Weights of a small mixture-of-experts language model, trained from scratch on English Wikipedia.
Size: 12 layers, vocabulary 8519.
Experts: 96 experts in each of 6 layers, 64 SwiGLU neurons an expert, 2 picks a token, a sigmoid router.
Training: a variant of Muon for the experts, 5108 steps.
Below are experts of layer 3 (counted from 0) of a mixture-of-experts language model. Rows are named router (the router's row for the expert), gate (a neuron's input weights, with its number), up (a neuron's input weights, with its number) and show model dimensions 0-95. Each number is 200 + 40 x the weight over its row's rms, rounded and kept within 0 to 999.
After each expert's rows: a language model's description of what the expert responds to. This comes from a sample of Wikipedia text that the model never trained on.

# expert 13
router,257,146,200,245,189,171,226,204,140,269,278,200,204,175,137,219,250,115,190,138,174,188,200,133,140,159,178,262,202,205,207,132,218,191,234,191,170,164,171,183,151,238,234,215,181,152,148,278,227,132,128,218,176,198,239,166,245,270,249,215,164,165,273,191,180,215,235,212,157,202,185,206,203,233,223,154,258,156,241,176,162,288,253,200,163,221,133,205,209,220,180,163,220,187,190,235
gate0,171,197,235,259,175,152,185,256,125,268,204,131,168,190,170,192,209,234,188,164,157,245,150,206,181,164,238,144,206,190,234,161,252,211,184,193,188,203,171,240,187,157,122,203,184,91,181,215,189,176,151,237,217,199,303,186,151,271,218,163,187,191,261,159,140,194,212,191,216,226,128,156,216,253,231,194,149,235,227,184,128,295,223,238,188,220,196,199,189,215,177,140,166,260,224,253
up0,163,173,175,157,199,182,184,171,232,243,170,207,256,262,274,157,174,252,242,276,166,204,139,161,235,184,210,197,147,185,170,185,236,250,126,268,114,201,239,203,224,228,188,265,257,226,162,171,247,166,199,217,209,302,167,208,250,226,208,296,211,213,184,163,235,260,148,224,246,132,148,210,172,192,180,185,253,149,275,189,197,227,227,173,194,187,184,244,190,218,164,215,217,202,267,183
gate1,267,186,167,191,172,224,300,222,153,223,221,246,232,159,153,226,217,204,223,168,206,209,207,135,146,236,191,198,215,260,246,144,215,233,296,228,162,111,156,146,205,220,249,138,173,211,148,199,254,209,224,153,163,203,239,150,226,260,230,227,239,186,235,210,184,166,168,134,227,202,123,162,167,264,180,222,169,183,223,182,151,202,291,223,173,194,270,166,212,224,163,197,190,260,231,155
up1,181,160,208,201,138,230,160,296,215,127,137,176,174,175,138,187,122,174,152,190,263,241,206,232,227,254,151,197,209,206,212,198,216,157,224,187,234,184,240,191,222,171,156,82,183,286,201,137,133,163,231,201,194,207,241,189,139,229,146,218,217,129,236,139,187,175,185,153,203,246,211,200,167,187,219,206,185,180,216,161,193,262,176,189,170,211,144,167,247,198,253,127,209,155,256,241
Description: Mid-word fragments. Word-internal pieces, especially m, inside place and common names (Dart-m-outh, Dort-m-und, Sum-mer-ville), plus coordinate marks ″ and words like following, same.

# expert 12
router,213,210,193,225,184,175,181,159,163,231,210,222,291,211,166,184,177,186,237,136,265,218,203,179,203,205,239,236,183,100,228,158,132,176,222,181,197,143,216,233,216,197,267,247,292,225,116,250,135,148,201,193,156,169,205,145,231,231,244,164,168,150,281,197,149,242,152,221,264,244,175,129,221,208,202,183,249,205,189,255,216,206,227,126,274,205,190,192,200,231,219,183,228,252,155,168
gate2,193,177,234,182,197,205,138,225,199,201,231,195,154,175,196,204,151,226,192,203,292,214,223,187,99,242,211,248,119,178,256,231,178,192,230,138,172,295,185,163,210,134,207,177,284,221,225,211,184,185,205,187,207,178,176,230,189,273,166,196,133,194,269,124,222,285,181,111,139,209,156,178,155,214,268,219,265,214,205,192,210,116,215,223,221,237,227,181,171,245,193,211,239,197,163,219
up2,205,167,236,176,271,228,247,173,186,200,227,219,184,171,235,178,178,208,175,215,254,188,262,207,192,151,163,236,182,157,262,180,242,250,216,259,187,133,294,143,130,196,224,249,300,209,244,219,242,228,266,252,215,195,241,185,238,224,181,232,164,236,183,117,179,228,191,208,148,195,132,145,202,131,220,243,199,215,239,191,163,210,221,231,100,170,230,167,175,179,139,162,210,155,226,151
gate3,155,120,254,154,228,240,189,188,185,205,240,187,259,188,183,185,160,195,154,214,213,230,161,257,176,166,178,281,157,176,278,233,243,223,229,264,127,234,164,190,213,215,193,191,206,294,208,187,179,147,218,194,293,154,173,134,180,287,165,238,107,229,253,200,145,190,160,187,180,234,148,156,192,192,192,159,181,188,226,223,187,138,238,129,182,165,197,197,200,174,198,211,122,199,171,166
up3,244,134,198,184,150,193,133,220,182,176,215,167,118,247,157,138,147,253,152,93,184,254,135,185,152,156,111,172,212,212,219,177,238,121,194,206,205,193,204,228,226,255,191,187,277,232,167,231,213,180,190,138,222,126,185,203,210,203,196,167,168,215,228,210,177,171,189,207,163,210,202,254,256,197,202,239,219,221,166,266,212,141,196,219,227,277,173,131,207,205,273,201,231,126,219,164
Description: Adverbs and function words. Adverbs, quantifiers and pronouns after auxiliaries or commas in running prose, such as also, not, both, they, them, generally.

# expert 33
router,243,186,195,288,168,196,170,149,152,267,115,223,258,192,152,181,218,178,194,167,202,202,190,108,193,198,196,222,152,186,183,140,199,222,208,170,216,83,253,201,235,217,203,218,264,178,80,278,179,170,183,198,166,199,236,208,239,198,195,224,179,183,279,154,188,200,215,204,257,172,167,152,154,197,228,187,240,163,206,201,197,216,205,160,173,222,182,259,209,203,262,90,224,248,181,172
gate1,211,222,243,278,174,193,159,221,162,213,205,250,208,173,152,203,234,244,197,277,266,103,150,146,248,160,115,245,253,192,185,269,243,229,220,217,223,209,198,226,202,277,204,229,204,182,175,130,176,204,194,251,183,171,164,207,209,214,258,164,104,208,188,141,154,158,190,196,218,181,164,220,117,203,224,194,168,133,166,152,199,197,111,180,136,177,201,174,193,153,201,130,172,210,213,188
up1,233,177,178,172,208,199,203,175,211,254,301,234,244,256,201,213,243,228,158,216,193,211,183,169,203,239,143,222,239,192,128,243,152,187,228,198,212,235,196,208,175,198,238,181,178,109,186,161,131,246,149,224,138,221,198,185,162,104,240,162,169,177,208,218,160,239,235,237,97,172,224,202,153,254,267,199,184,115,210,240,189,172,241,238,136,189,177,142,259,105,195,207,183,212,216,225
gate2,234,154,179,198,215,205,138,217,235,211,153,191,176,318,147,208,158,222,186,212,163,173,150,223,220,180,217,168,216,203,241,231,213,155,131,161,284,170,220,224,191,171,213,244,209,212,209,245,162,191,164,207,196,196,230,170,318,278,255,218,147,199,223,191,199,167,128,205,147,226,150,172,208,225,170,206,250,174,190,121,205,206,194,226,241,211,154,186,205,135,172,107,176,310,178,164
up2,265,124,160,173,134,224,224,194,219,234,219,277,175,171,149,187,183,209,225,176,200,266,180,235,234,215,269,235,192,212,236,195,206,272,159,211,217,150,242,216,253,166,219,241,191,217,230,234,179,183,245,260,224,189,251,143,237,263,136,277,197,270,311,226,184,194,236,230,226,277,202,139,163,214,215,213,191,240,137,185,162,158,213,192,152,195,214,177,232,224,264,241,210,231,153,145
Description: Sentence-ending periods. Period plus space, or a paragraph break, ending a prose sentence right before the next one starts with The, In or He.

# expert 17
router,172,193,229,179,254,135,219,207,134,248,230,209,202,240,208,180,208,188,186,148,198,237,242,129,165,205,174,223,112,185,290,155,190,234,255,172,252,141,201,212,250,231,268,213,244,185,141,214,142,146,215,175,124,180,147,130,199,245,221,237,210,224,216,134,133,167,221,179,211,175,174,166,192,264,234,168,231,178,221,185,174,258,146,178,243,159,146,292,152,224,228,179,239,220,205,169
gate0,258,236,160,285,249,228,210,139,125,256,234,226,204,216,207,147,226,212,247,180,225,116,207,118,264,179,232,241,257,155,198,184,160,129,229,283,229,203,145,159,190,163,276,257,243,259,171,177,155,192,183,249,173,170,192,232,247,131,240,149,225,182,236,185,183,204,205,234,236,202,195,168,233,224,153,234,212,201,239,213,197,159,228,153,174,217,169,261,231,225,140,255,202,231,190,195
up0,243,203,188,212,243,237,159,162,217,248,220,272,227,263,210,240,204,186,210,242,213,238,192,190,142,199,188,237,220,185,112,239,186,160,239,175,223,281,203,136,152,215,213,161,165,134,90,147,198,266,146,171,232,239,222,249,170,164,206,198,228,156,201,212,292,202,192,218,199,208,224,158,171,159,169,292,146,219,201,169,205,245,185,204,185,239,167,223,177,207,128,117,223,201,159,124
gate1,187,212,181,223,261,193,169,145,228,228,215,249,204,293,72,197,188,191,151,150,183,210,164,155,218,221,185,278,169,206,244,211,174,222,262,168,187,172,192,274,177,249,233,198,223,189,182,199,123,208,204,227,270,201,160,148,153,181,213,207,189,175,118,218,233,177,219,185,231,286,174,113,255,201,242,168,181,154,224,177,247,214,203,198,241,151,174,169,155,145,201,272,146,189,239,167
up1,194,244,196,170,240,213,195,288,194,218,197,174,210,234,212,240,203,173,239,181,214,275,157,141,208,252,231,201,158,188,206,203,168,178,264,301,213,145,78,272,196,131,210,239,207,243,169,157,198,179,233,175,183,183,219,179,157,231,222,158,188,241,239,206,123,199,217,191,244,207,206,117,243,244,236,195,193,278,152,202,203,141,226,178,233,201,232,186,162,310,201,202,162,138,215,167
Description: Ordinal and sequence adjectives. Adjectives after the/his marking order or position, such as first, second, final, last, next, previous; also pieces like Versa-ill-es.

# expert 14
router,225,194,207,213,172,113,254,233,240,262,154,259,251,164,146,222,184,180,176,146,221,232,238,143,194,217,282,236,166,145,197,137,180,275,241,216,183,166,223,233,215,199,162,208,196,224,153,282,198,113,141,173,166,202,219,182,168,260,222,159,178,194,211,148,208,220,273,235,229,151,197,236,214,204,191,169,247,220,197,230,215,225,248,101,266,201,151,233,140,240,216,148,252,224,184,211
gate4,245,228,165,185,240,219,300,194,178,176,181,239,296,179,134,229,213,207,198,168,178,223,214,250,159,233,282,242,228,203,244,203,150,212,168,199,258,147,109,166,192,195,194,123,191,305,201,274,210,203,191,174,163,230,245,206,238,256,232,133,188,238,233,183,206,198,181,207,213,177,143,213,210,215,207,200,216,226,216,273,216,292,204,179,256,159,199,270,220,182,174,153,267,237,202,230
up4,257,147,192,276,253,238,186,168,174,268,155,141,167,230,228,208,229,200,166,239,239,215,136,248,212,178,126,168,151,194,202,211,172,216,203,189,265,189,248,154,186,211,198,156,289,263,298,150,241,235,241,250,217,290,184,144,221,191,217,252,175,153,205,154,220,206,169,111,219,174,190,186,214,208,243,249,215,165,212,152,251,248,153,183,179,227,222,258,249,196,158,223,203,168,218,200
gate5,146,238,216,237,147,175,252,245,204,234,185,232,267,248,234,148,167,185,178,130,177,251,249,237,227,292,255,163,168,143,169,166,183,256,168,155,214,201,241,232,260,178,223,247,199,152,201,191,143,200,256,200,201,258,189,201,253,235,256,121,202,146,210,201,143,209,199,257,189,222,135,225,188,228,193,213,276,184,183,228,169,172,262,217,259,161,238,196,98,233,155,203,213,240,189,200
up5,253,139,165,173,190,184,206,206,129,178,190,250,131,179,121,218,186,222,269,185,142,229,251,153,257,249,186,232,184,145,175,187,156,215,227,195,160,189,139,161,222,158,125,177,192,209,211,295,182,197,182,209,259,181,177,217,153,274,283,168,183,229,228,166,226,170,189,218,208,195,134,224,268,146,260,237,211,243,216,194,171,166,204,170,283,250,239,220,164,236,263,176,164,180,151,183
Description: Short word fragments, table pipes. Short letter pieces inside words, such as st in exhausted, l in folklore, le in leaf, plus closing pipes of table rows.

# expert 50
router,236,189,171,290,217,95,218,178,158,274,185,288,262,219,151,198,249,164,236,174,258,204,180,203,114,175,202,251,177,158,252,188,206,211,207,223,269,191,197,134,240,220,252,250,239,137,157,209,160,177,157,212,192,195,247,164,173,217,244,190,180,186,213,206,154,225,188,266,179,255,112,170,204,233,164,173,221,124,171,195,187,216,187,158,242,183,137,226,159,155,227,151,180,204,191,244
gate3,175,242,225,211,141,207,172,241,260,200,185,155,171,207,115,231,158,142,221,163,256,209,175,234,273,222,221,199,150,130,148,172,128,223,217,184,140,247,216,199,205,198,179,218,154,185,163,216,186,186,160,252,233,278,202,274,227,176,138,167,236,182,121,90,290,224,231,150,188,135,185,205,206,163,190,175,195,161,195,106,241,172,223,185,241,227,216,233,229,240,190,197,208,203,222,176
up3,257,175,202,244,236,174,198,164,179,261,201,225,256,157,186,193,188,121,162,138,225,154,236,227,205,138,236,217,223,223,179,311,317,226,211,165,182,202,224,153,179,259,280,241,160,134,213,181,193,147,216,288,199,252,287,160,171,204,216,221,191,220,211,201,230,164,181,190,213,214,256,262,179,238,159,199,205,197,253,134,234,202,200,173,216,186,173,235,206,152,182,208,243,119,175,194
gate4,242,187,202,202,200,193,226,234,213,178,197,232,191,177,179,178,212,186,180,156,180,159,181,176,253,143,205,171,183,186,210,210,151,164,149,197,196,299,219,144,157,247,201,224,206,149,229,229,192,262,237,210,191,221,175,212,148,247,177,208,192,127,161,91,152,218,220,237,209,297,194,109,253,212,105,226,138,226,116,248,168,149,251,261,208,193,255,193,208,261,177,198,280,230,180,200
up4,195,167,229,195,202,141,222,201,185,168,167,100,137,203,122,210,130,175,190,272,203,174,190,153,249,229,209,150,147,127,125,160,201,235,164,172,188,211,200,274,195,140,202,228,153,244,168,235,250,238,208,214,164,184,260,227,157,292,249,202,207,165,220,184,198,200,212,241,239,255,223,292,194,161,204,230,221,198,153,240,281,248,270,213,201,231,224,202,186,217,132,241,194,192,167,184
Description: Number endings in stats. Final digit groups and percent signs in statistics and tables, such as 45 in 16,745, 26 in league tables, %.

# expert 9
router,202,138,219,241,208,135,232,218,183,238,198,218,216,179,179,204,277,116,190,149,238,179,201,146,172,230,159,267,135,140,248,166,185,180,226,207,163,141,235,196,208,214,285,237,337,198,197,221,120,216,130,194,227,191,159,208,241,280,230,160,189,150,204,184,215,230,217,287,173,166,238,177,187,241,216,124,174,152,191,255,168,223,217,215,220,159,221,191,225,236,211,240,197,203,173,185
gate0,220,201,230,195,155,253,147,166,221,269,152,233,168,181,188,188,233,151,240,212,177,191,175,242,169,270,285,214,220,139,191,213,195,198,269,269,177,181,244,213,194,172,254,203,256,208,197,185,216,221,183,171,197,292,164,221,265,234,176,134,153,161,164,89,215,239,191,154,273,159,185,171,234,231,273,226,158,228,201,180,214,185,110,173,233,209,167,184,199,262,283,225,203,221,174,188
up0,246,253,224,187,254,190,160,194,170,163,172,191,131,201,131,148,127,190,196,188,192,207,285,120,187,261,185,188,292,217,202,209,178,236,267,145,194,150,235,255,175,171,207,225,183,205,244,230,215,245,202,189,211,211,201,206,230,273,221,196,182,230,149,129,204,198,183,188,168,238,146,246,188,217,124,204,229,115,117,271,210,224,262,168,262,201,220,207,230,228,172,228,180,170,155,127
gate1,271,148,197,192,169,230,262,258,169,189,209,162,158,249,150,316,124,140,217,191,216,279,226,170,221,203,220,218,283,166,245,208,111,185,144,145,196,166,192,256,193,149,172,266,182,251,157,200,295,176,217,204,217,195,200,142,201,222,232,231,236,213,192,219,202,224,230,233,251,198,190,264,140,173,163,181,230,216,206,170,182,233,251,191,219,240,253,186,180,202,212,152,168,208,220,268
up1,150,149,160,190,199,147,202,156,199,291,181,169,161,272,226,196,244,220,139,220,130,190,155,204,229,178,218,74,189,249,156,233,217,216,201,214,206,185,233,137,187,177,245,214,86,168,242,124,243,171,166,226,182,155,184,154,244,280,256,213,188,177,199,198,210,179,226,167,205,260,225,249,238,209,236,200,174,225,229,187,154,164,191,186,184,190,154,287,147,190,170,226,249,220,234,209
Description: Opening brackets. Opening parenthesis after a name or title, before dates, translations or notes, as in (1910–1911, (born; also [, { and = in formulas.

# expert 55
router,213,120,209,298,162,93,176,158,170,300,172,241,268,179,172,196,235,156,199,187,236,230,237,155,154,193,200,209,167,185,256,170,173,231,151,244,261,195,252,162,228,223,242,182,294,187,183,152,152,149,186,144,181,191,219,150,193,211,211,131,214,175,217,192,185,194,193,184,217,214,203,148,103,197,218,193,180,181,192,214,144,231,154,119,183,180,126,220,177,184,229,150,195,166,217,190
gate15,209,237,192,257,200,237,81,203,185,305,223,245,232,197,226,234,197,152,167,213,183,245,208,108,185,233,168,238,186,193,137,236,185,216,115,223,224,190,229,244,228,226,227,158,167,269,186,157,212,202,210,218,195,192,241,195,241,258,164,194,180,105,170,199,165,193,216,192,138,310,190,226,135,159,193,163,117,204,221,153,170,209,171,154,208,131,187,223,196,243,237,242,216,202,177,211
up15,151,221,246,232,241,181,188,196,239,204,208,186,226,190,171,253,208,268,175,243,141,239,151,223,190,130,196,201,207,277,221,147,233,215,179,190,205,182,161,194,236,198,168,182,257,229,168,207,198,139,168,213,145,151,197,147,239,239,251,317,195,149,229,196,221,208,265,266,187,121,259,161,223,213,129,205,164,257,219,192,188,236,124,187,191,180,143,142,140,238,120,244,216,153,222,179
gate16,131,200,156,220,189,169,206,170,152,242,252,201,232,146,166,202,232,208,166,240,181,159,127,135,212,194,324,196,196,217,186,199,180,205,194,151,247,197,153,184,254,253,224,169,201,220,190,178,232,265,174,175,173,115,137,198,241,272,182,245,164,237,186,198,192,261,206,236,215,214,289,201,149,171,216,185,201,230,208,205,165,259,218,180,194,163,132,253,155,208,184,97,210,260,192,126
up16,227,244,222,200,211,205,141,160,220,186,200,196,214,176,181,267,180,230,156,215,219,214,276,130,155,267,152,181,138,194,205,164,208,168,145,189,179,189,143,192,248,172,294,174,263,286,221,159,154,237,237,169,201,203,171,252,146,193,185,210,201,102,191,187,113,199,202,195,177,208,286,222,205,229,94,247,197,215,228,226,217,180,197,184,162,243,155,240,204,201,217,182,226,295,160,241
Description: Vowel-l word pieces. Mid-word pieces like ol, il, yl, amm, as in Revolt, wholesome, infertility, Programme; also spaced en dashes.

# expert 6
router,202,179,188,232,157,192,197,220,163,282,217,222,222,150,220,239,291,149,205,187,226,197,218,137,202,215,178,227,197,171,209,93,214,157,166,252,193,151,342,184,208,214,232,218,217,167,186,210,171,146,212,141,145,184,187,124,203,264,207,198,187,140,233,202,132,234,202,181,199,184,200,196,177,232,225,108,213,216,208,211,198,211,192,148,223,238,131,180,185,277,227,123,263,203,147,167
gate3,158,260,152,215,130,157,218,209,166,195,252,261,206,236,197,207,204,176,186,241,190,240,188,140,243,247,148,257,232,177,173,171,216,108,169,196,176,177,257,170,108,177,245,222,164,183,227,222,143,216,266,226,206,177,224,212,151,233,248,244,217,165,273,196,238,167,206,97,263,204,255,180,188,209,238,159,186,221,187,182,173,168,166,205,245,273,187,227,210,196,149,141,202,204,106,138
up3,185,180,192,185,221,214,199,167,194,179,189,196,216,194,214,153,233,141,213,232,192,156,181,174,150,125,193,185,243,218,168,206,206,273,120,189,226,135,282,160,182,227,139,194,206,221,207,215,223,198,198,259,223,223,151,237,297,178,249,227,222,239,267,173,210,242,261,172,155,180,214,183,193,212,192,161,194,93,205,148,256,152,158,176,287,181,243,160,103,267,226,169,181,269,248,205
gate4,146,202,121,198,87,207,189,115,175,171,164,292,183,201,225,206,269,212,236,172,128,203,269,173,248,182,195,190,195,211,197,158,168,230,149,175,187,194,288,179,132,144,187,255,177,234,202,233,237,247,185,172,201,124,191,120,185,214,220,189,261,197,252,224,204,232,119,267,200,196,236,227,140,184,174,190,230,269,139,156,218,240,188,239,174,193,179,185,181,178,177,184,195,176,183,186
up4,219,195,233,194,177,213,177,262,166,112,209,129,221,147,198,180,279,234,121,231,202,184,164,141,220,204,124,225,224,172,235,200,198,250,246,156,258,193,142,181,239,123,181,172,237,176,178,262,158,194,226,153,162,179,217,163,231,147,245,221,162,235,143,228,119,194,164,252,242,235,181,262,241,151,203,160,229,180,252,268,162,177,171,263,266,223,176,216,167,200,159,176,174,236,190,175
Description: Mid-word et/ap/ep pieces. Word-internal pieces et, ap, ep inside words (Mark-et-place, inc-ep-tion, Baron-et), plus table pipes and cells in election or data tables.

# expert 16
router,201,148,178,179,180,209,199,181,171,285,155,209,261,253,163,168,264,160,217,174,227,249,202,147,273,275,191,250,180,219,229,144,168,206,201,224,190,120,260,146,218,215,235,198,227,204,174,246,116,118,93,214,203,195,247,172,197,223,220,174,222,166,169,140,145,153,148,168,176,200,195,123,187,230,185,163,230,242,237,202,188,235,158,145,197,207,180,264,173,180,267,197,226,213,139,199
gate1,249,236,206,211,226,94,216,209,209,254,196,243,202,247,189,158,266,213,171,186,157,190,168,123,244,189,170,222,221,136,198,175,233,203,241,283,188,172,195,269,237,229,273,162,158,259,83,190,186,195,152,215,171,184,157,233,215,159,145,178,161,174,248,136,149,224,247,152,200,179,166,188,166,214,122,240,194,184,196,227,147,193,166,183,167,181,212,288,258,214,183,207,248,236,204,170
up1,260,165,186,232,229,191,222,129,219,161,232,238,235,222,180,219,210,160,199,196,222,226,183,235,166,174,166,196,207,279,186,204,165,167,189,223,191,160,212,129,308,140,104,134,173,158,183,217,195,202,181,162,190,251,160,236,314,189,203,243,155,245,154,200,191,293,176,214,247,186,252,156,150,191,255,244,190,213,184,238,214,240,249,168,229,185,247,201,204,135,288,176,205,176,155,179
gate2,229,188,206,125,285,207,220,149,186,189,265,250,185,232,170,276,217,203,196,225,147,118,267,155,157,167,291,175,232,210,191,200,149,286,216,203,223,168,164,176,228,249,223,201,146,185,202,200,234,226,195,145,243,239,213,195,149,191,217,291,253,200,284,185,276,188,198,155,171,172,200,219,216,225,189,197,235,192,200,246,224,268,218,191,209,193,239,184,189,275,175,305,210,200,182,237
up2,166,207,197,112,230,189,190,157,155,203,182,159,226,243,220,262,161,190,217,214,215,211,228,201,294,218,154,193,207,193,246,204,158,183,134,211,161,141,221,214,233,256,245,214,197,190,222,166,125,165,188,165,175,224,207,275,188,242,204,221,210,148,196,210,154,191,289,139,164,199,224,191,161,155,287,197,193,194,241,122,216,270,227,126,206,219,249,172,139,148,247,198,187,222,177,318
Description: Hyphens in compounds. Hyphens and dashes joining compound words, ranges and codes, as in private-public, J-7, Bi-State; sometimes non, un, first.

# expert 26
router,182,145,222,237,190,194,177,156,181,199,195,215,249,183,133,165,203,124,180,205,214,234,201,129,204,230,269,226,128,115,233,159,167,223,179,219,191,130,206,201,206,209,184,238,190,152,185,253,134,181,122,150,167,203,239,200,238,214,206,182,160,169,137,145,194,259,212,126,282,170,211,153,178,176,241,152,227,138,118,217,147,202,179,162,202,101,143,223,171,239,177,207,176,234,203,159
gate0,171,161,303,248,155,147,170,228,195,277,167,238,204,190,236,257,206,217,233,219,187,200,183,196,171,144,222,193,184,151,142,230,168,177,208,247,241,144,240,247,191,172,152,285,239,182,143,234,185,263,187,265,246,160,195,222,102,250,177,220,240,173,162,214,179,207,232,160,246,102,202,211,202,243,218,147,232,180,152,152,186,207,226,248,209,218,187,133,196,233,199,133,206,192,188,124
up0,179,163,155,265,187,258,153,101,241,251,189,171,186,264,152,131,200,230,222,229,241,220,228,229,264,191,135,203,237,166,216,202,298,157,250,260,185,188,210,242,221,290,207,157,189,212,251,201,224,197,195,127,210,266,239,214,237,204,215,221,151,156,176,173,212,205,224,213,197,202,137,144,236,167,145,153,180,204,223,136,215,186,307,196,242,203,216,202,177,155,167,186,220,253,155,209
gate1,121,166,244,221,164,139,224,160,168,124,161,218,183,181,161,267,231,184,176,194,212,236,149,226,201,235,229,233,155,206,158,155,223,189,168,270,296,105,183,196,192,224,184,209,219,204,161,243,216,222,146,299,189,188,216,168,217,217,194,285,254,248,206,167,253,222,164,197,215,175,195,150,226,191,234,164,236,165,114,140,231,144,182,140,251,214,214,161,238,183,123,184,162,199,201,208
up1,246,196,244,145,239,256,233,264,181,205,152,253,114,227,248,230,217,236,201,173,191,144,216,162,214,183,201,226,179,184,173,172,231,154,205,235,179,177,154,127,215,242,236,185,203,235,164,198,182,197,173,173,210,288,217,248,149,193,147,246,107,266,146,173,179,195,186,183,157,207,266,204,240,186,159,140,205,136,136,219,272,291,184,180,159,162,224,223,178,270,198,235,211,142,252,209
Description: Infobox field colons. The colon after a field label in infobox-style lists, and labels like Born, Location, Genus, Died, Authority.

# expert 31
router,172,167,201,251,155,180,206,161,207,237,188,212,239,221,136,180,220,156,136,143,256,197,166,176,134,207,190,275,179,166,247,131,217,198,204,107,202,156,182,220,224,233,186,230,197,194,140,241,145,123,118,211,155,221,180,173,262,228,168,223,198,102,254,132,177,207,222,226,191,109,235,162,171,249,196,176,267,201,201,213,236,220,238,213,185,166,158,202,173,196,277,140,240,187,209,161
gate1,174,114,181,161,136,256,162,160,230,235,229,123,231,227,222,201,201,197,192,176,195,186,195,168,231,207,149,230,260,184,233,193,271,227,123,173,217,134,154,230,216,216,119,209,224,211,170,231,165,194,147,177,165,169,158,225,283,152,223,200,257,188,230,167,231,155,209,185,91,188,161,162,221,196,262,125,196,161,163,176,137,208,123,206,172,179,202,171,161,144,157,193,145,168,168,234
up1,215,180,266,239,221,182,230,254,171,237,226,146,236,132,233,258,183,200,168,285,260,220,252,232,143,229,188,139,159,140,226,210,195,213,166,157,200,180,175,117,204,172,175,155,216,176,214,214,219,184,208,207,184,173,152,161,172,108,289,213,165,267,177,193,230,211,210,291,251,182,160,161,112,282,195,131,170,187,204,181,203,168,193,246,194,212,223,218,217,183,209,130,200,153,248,226
gate2,167,162,226,213,186,212,146,213,186,210,108,199,196,186,132,200,242,201,163,170,123,146,156,111,170,168,169,268,258,188,168,211,192,167,208,117,216,138,223,226,183,195,216,181,221,263,182,149,169,196,232,176,133,209,211,181,241,199,249,228,325,133,199,97,185,191,225,194,159,163,168,215,206,219,222,225,239,224,116,187,204,246,250,188,215,172,130,201,198,201,136,156,185,202,171,195
up2,99,204,170,241,153,195,230,245,118,136,209,134,222,170,245,185,197,222,208,182,193,268,190,177,215,170,235,233,162,212,164,291,211,255,218,268,195,190,200,162,243,196,222,142,216,178,118,205,234,198,172,245,190,184,191,257,187,168,220,173,192,155,239,221,210,144,217,198,223,266,115,162,251,228,238,252,244,262,224,246,209,150,190,192,170,250,167,213,277,260,204,237,170,270,200,243
Description: Opening quotes, sentence periods. Opening quotation marks before song or work titles after and or that, plus sentence-ending periods and abbreviation dots such as St. and U.S.

# expert 30
router,189,198,233,205,224,182,180,142,226,193,210,237,275,221,172,157,297,150,193,140,207,222,197,167,176,261,190,203,153,179,241,168,185,183,224,165,209,131,261,179,206,228,281,232,237,174,155,170,141,215,150,214,215,233,234,153,152,257,200,111,205,200,211,226,144,238,173,252,195,173,203,150,147,200,249,196,237,187,113,226,152,201,225,191,209,202,202,293,176,191,274,125,164,210,127,142
gate2,164,185,182,212,208,202,173,217,214,170,228,183,211,276,202,196,230,158,203,217,148,157,166,263,191,236,188,164,241,128,213,156,140,252,208,215,230,126,289,264,224,208,177,201,152,139,183,146,206,267,178,194,226,180,307,201,154,234,213,139,258,171,217,174,133,228,179,161,214,147,92,164,175,186,192,192,166,156,266,244,183,211,176,159,185,205,287,179,174,165,244,177,210,229,161,241
up2,193,235,143,192,179,183,123,211,156,207,147,192,190,217,124,201,204,229,156,220,114,164,136,254,242,180,193,283,220,169,184,183,172,159,199,245,248,161,244,191,193,203,222,182,185,235,241,225,200,211,195,175,240,193,240,304,152,183,162,284,265,194,160,185,230,287,173,261,249,240,219,182,203,206,163,190,214,235,224,173,198,194,286,225,187,134,196,236,197,119,282,162,185,196,142,176
gate3,252,207,213,156,214,210,164,168,205,160,196,192,215,237,226,200,209,282,182,87,218,192,208,152,215,178,282,236,186,223,205,234,167,171,215,178,252,185,265,194,183,213,233,197,200,171,142,170,189,291,155,105,196,190,198,182,137,227,219,211,220,257,204,214,204,186,185,240,186,191,248,215,154,245,143,245,236,192,101,202,153,267,251,180,176,196,163,298,254,189,285,237,199,232,139,184
up3,146,190,151,150,142,258,138,214,247,167,146,209,178,273,196,203,198,176,143,141,203,183,266,186,229,198,217,265,176,127,210,228,213,281,275,220,273,175,228,202,203,209,245,164,237,273,162,297,185,185,199,194,247,231,222,234,165,215,184,244,198,265,169,168,159,172,169,199,182,286,214,190,128,235,224,205,164,233,208,149,141,204,250,226,167,205,262,143,237,201,235,192,170,201,228,213
Description: that, is, us pieces. The conjunction that after said or announced, relatives who and which, this and how, and word pieces us and is (vir-us, und-is-closed).

# expert 34
router,256,169,200,206,230,206,204,210,204,238,154,221,263,180,219,166,203,127,167,175,249,224,168,155,252,186,176,253,157,108,197,171,243,245,152,183,225,132,223,147,200,163,258,279,257,124,172,160,154,116,151,196,163,198,230,153,164,202,214,108,153,178,183,185,220,228,163,252,171,212,209,185,120,284,200,147,211,192,220,243,149,276,167,201,165,189,166,207,202,192,195,151,212,188,208,164
gate2,242,152,177,204,150,232,225,169,170,176,126,194,278,181,210,210,178,144,196,184,284,140,166,177,227,161,174,198,130,141,114,210,91,217,135,292,192,193,249,196,234,209,141,203,219,206,204,195,240,183,241,183,197,247,271,249,222,172,223,147,207,168,183,177,185,231,214,160,215,153,198,192,235,160,244,197,228,176,248,178,201,161,160,149,174,193,271,163,162,206,178,157,185,151,108,224
up2,183,161,198,231,237,189,190,243,169,222,195,247,182,256,190,155,233,165,183,219,184,185,176,182,306,199,222,239,245,205,186,264,295,182,134,217,211,181,282,253,221,129,144,175,151,195,132,285,203,288,203,178,197,192,221,213,210,164,208,206,141,237,211,199,191,250,228,201,179,227,117,263,236,164,129,234,221,145,200,211,176,180,99,189,202,175,189,202,174,201,228,229,212,153,238,126
gate3,190,218,212,232,171,215,118,184,204,195,157,199,174,116,215,243,247,195,222,223,216,169,245,162,246,141,155,237,176,250,230,120,181,189,171,195,264,160,210,155,176,288,270,183,283,248,188,181,182,265,149,140,234,221,193,213,223,172,172,191,230,232,188,164,143,256,144,189,170,161,153,224,163,206,181,169,194,169,186,186,201,179,187,146,195,138,187,141,207,165,260,249,291,281,252,206
up3,127,157,225,153,184,192,223,216,252,193,204,109,215,251,216,178,147,218,218,161,243,158,187,150,194,148,214,154,231,147,241,226,233,184,192,234,295,214,268,233,154,239,161,226,194,192,198,207,260,129,230,195,208,227,86,163,224,201,185,242,198,192,199,207,205,250,167,209,155,205,289,194,183,193,189,123,197,210,241,109,224,253,257,208,184,196,142,237,129,221,184,131,219,156,191,207
Description: Units, slashes, math symbols. Slashes, degree signs, units and math or table symbols in measurements, as in mi/h, km, sq, ×, ^{, %.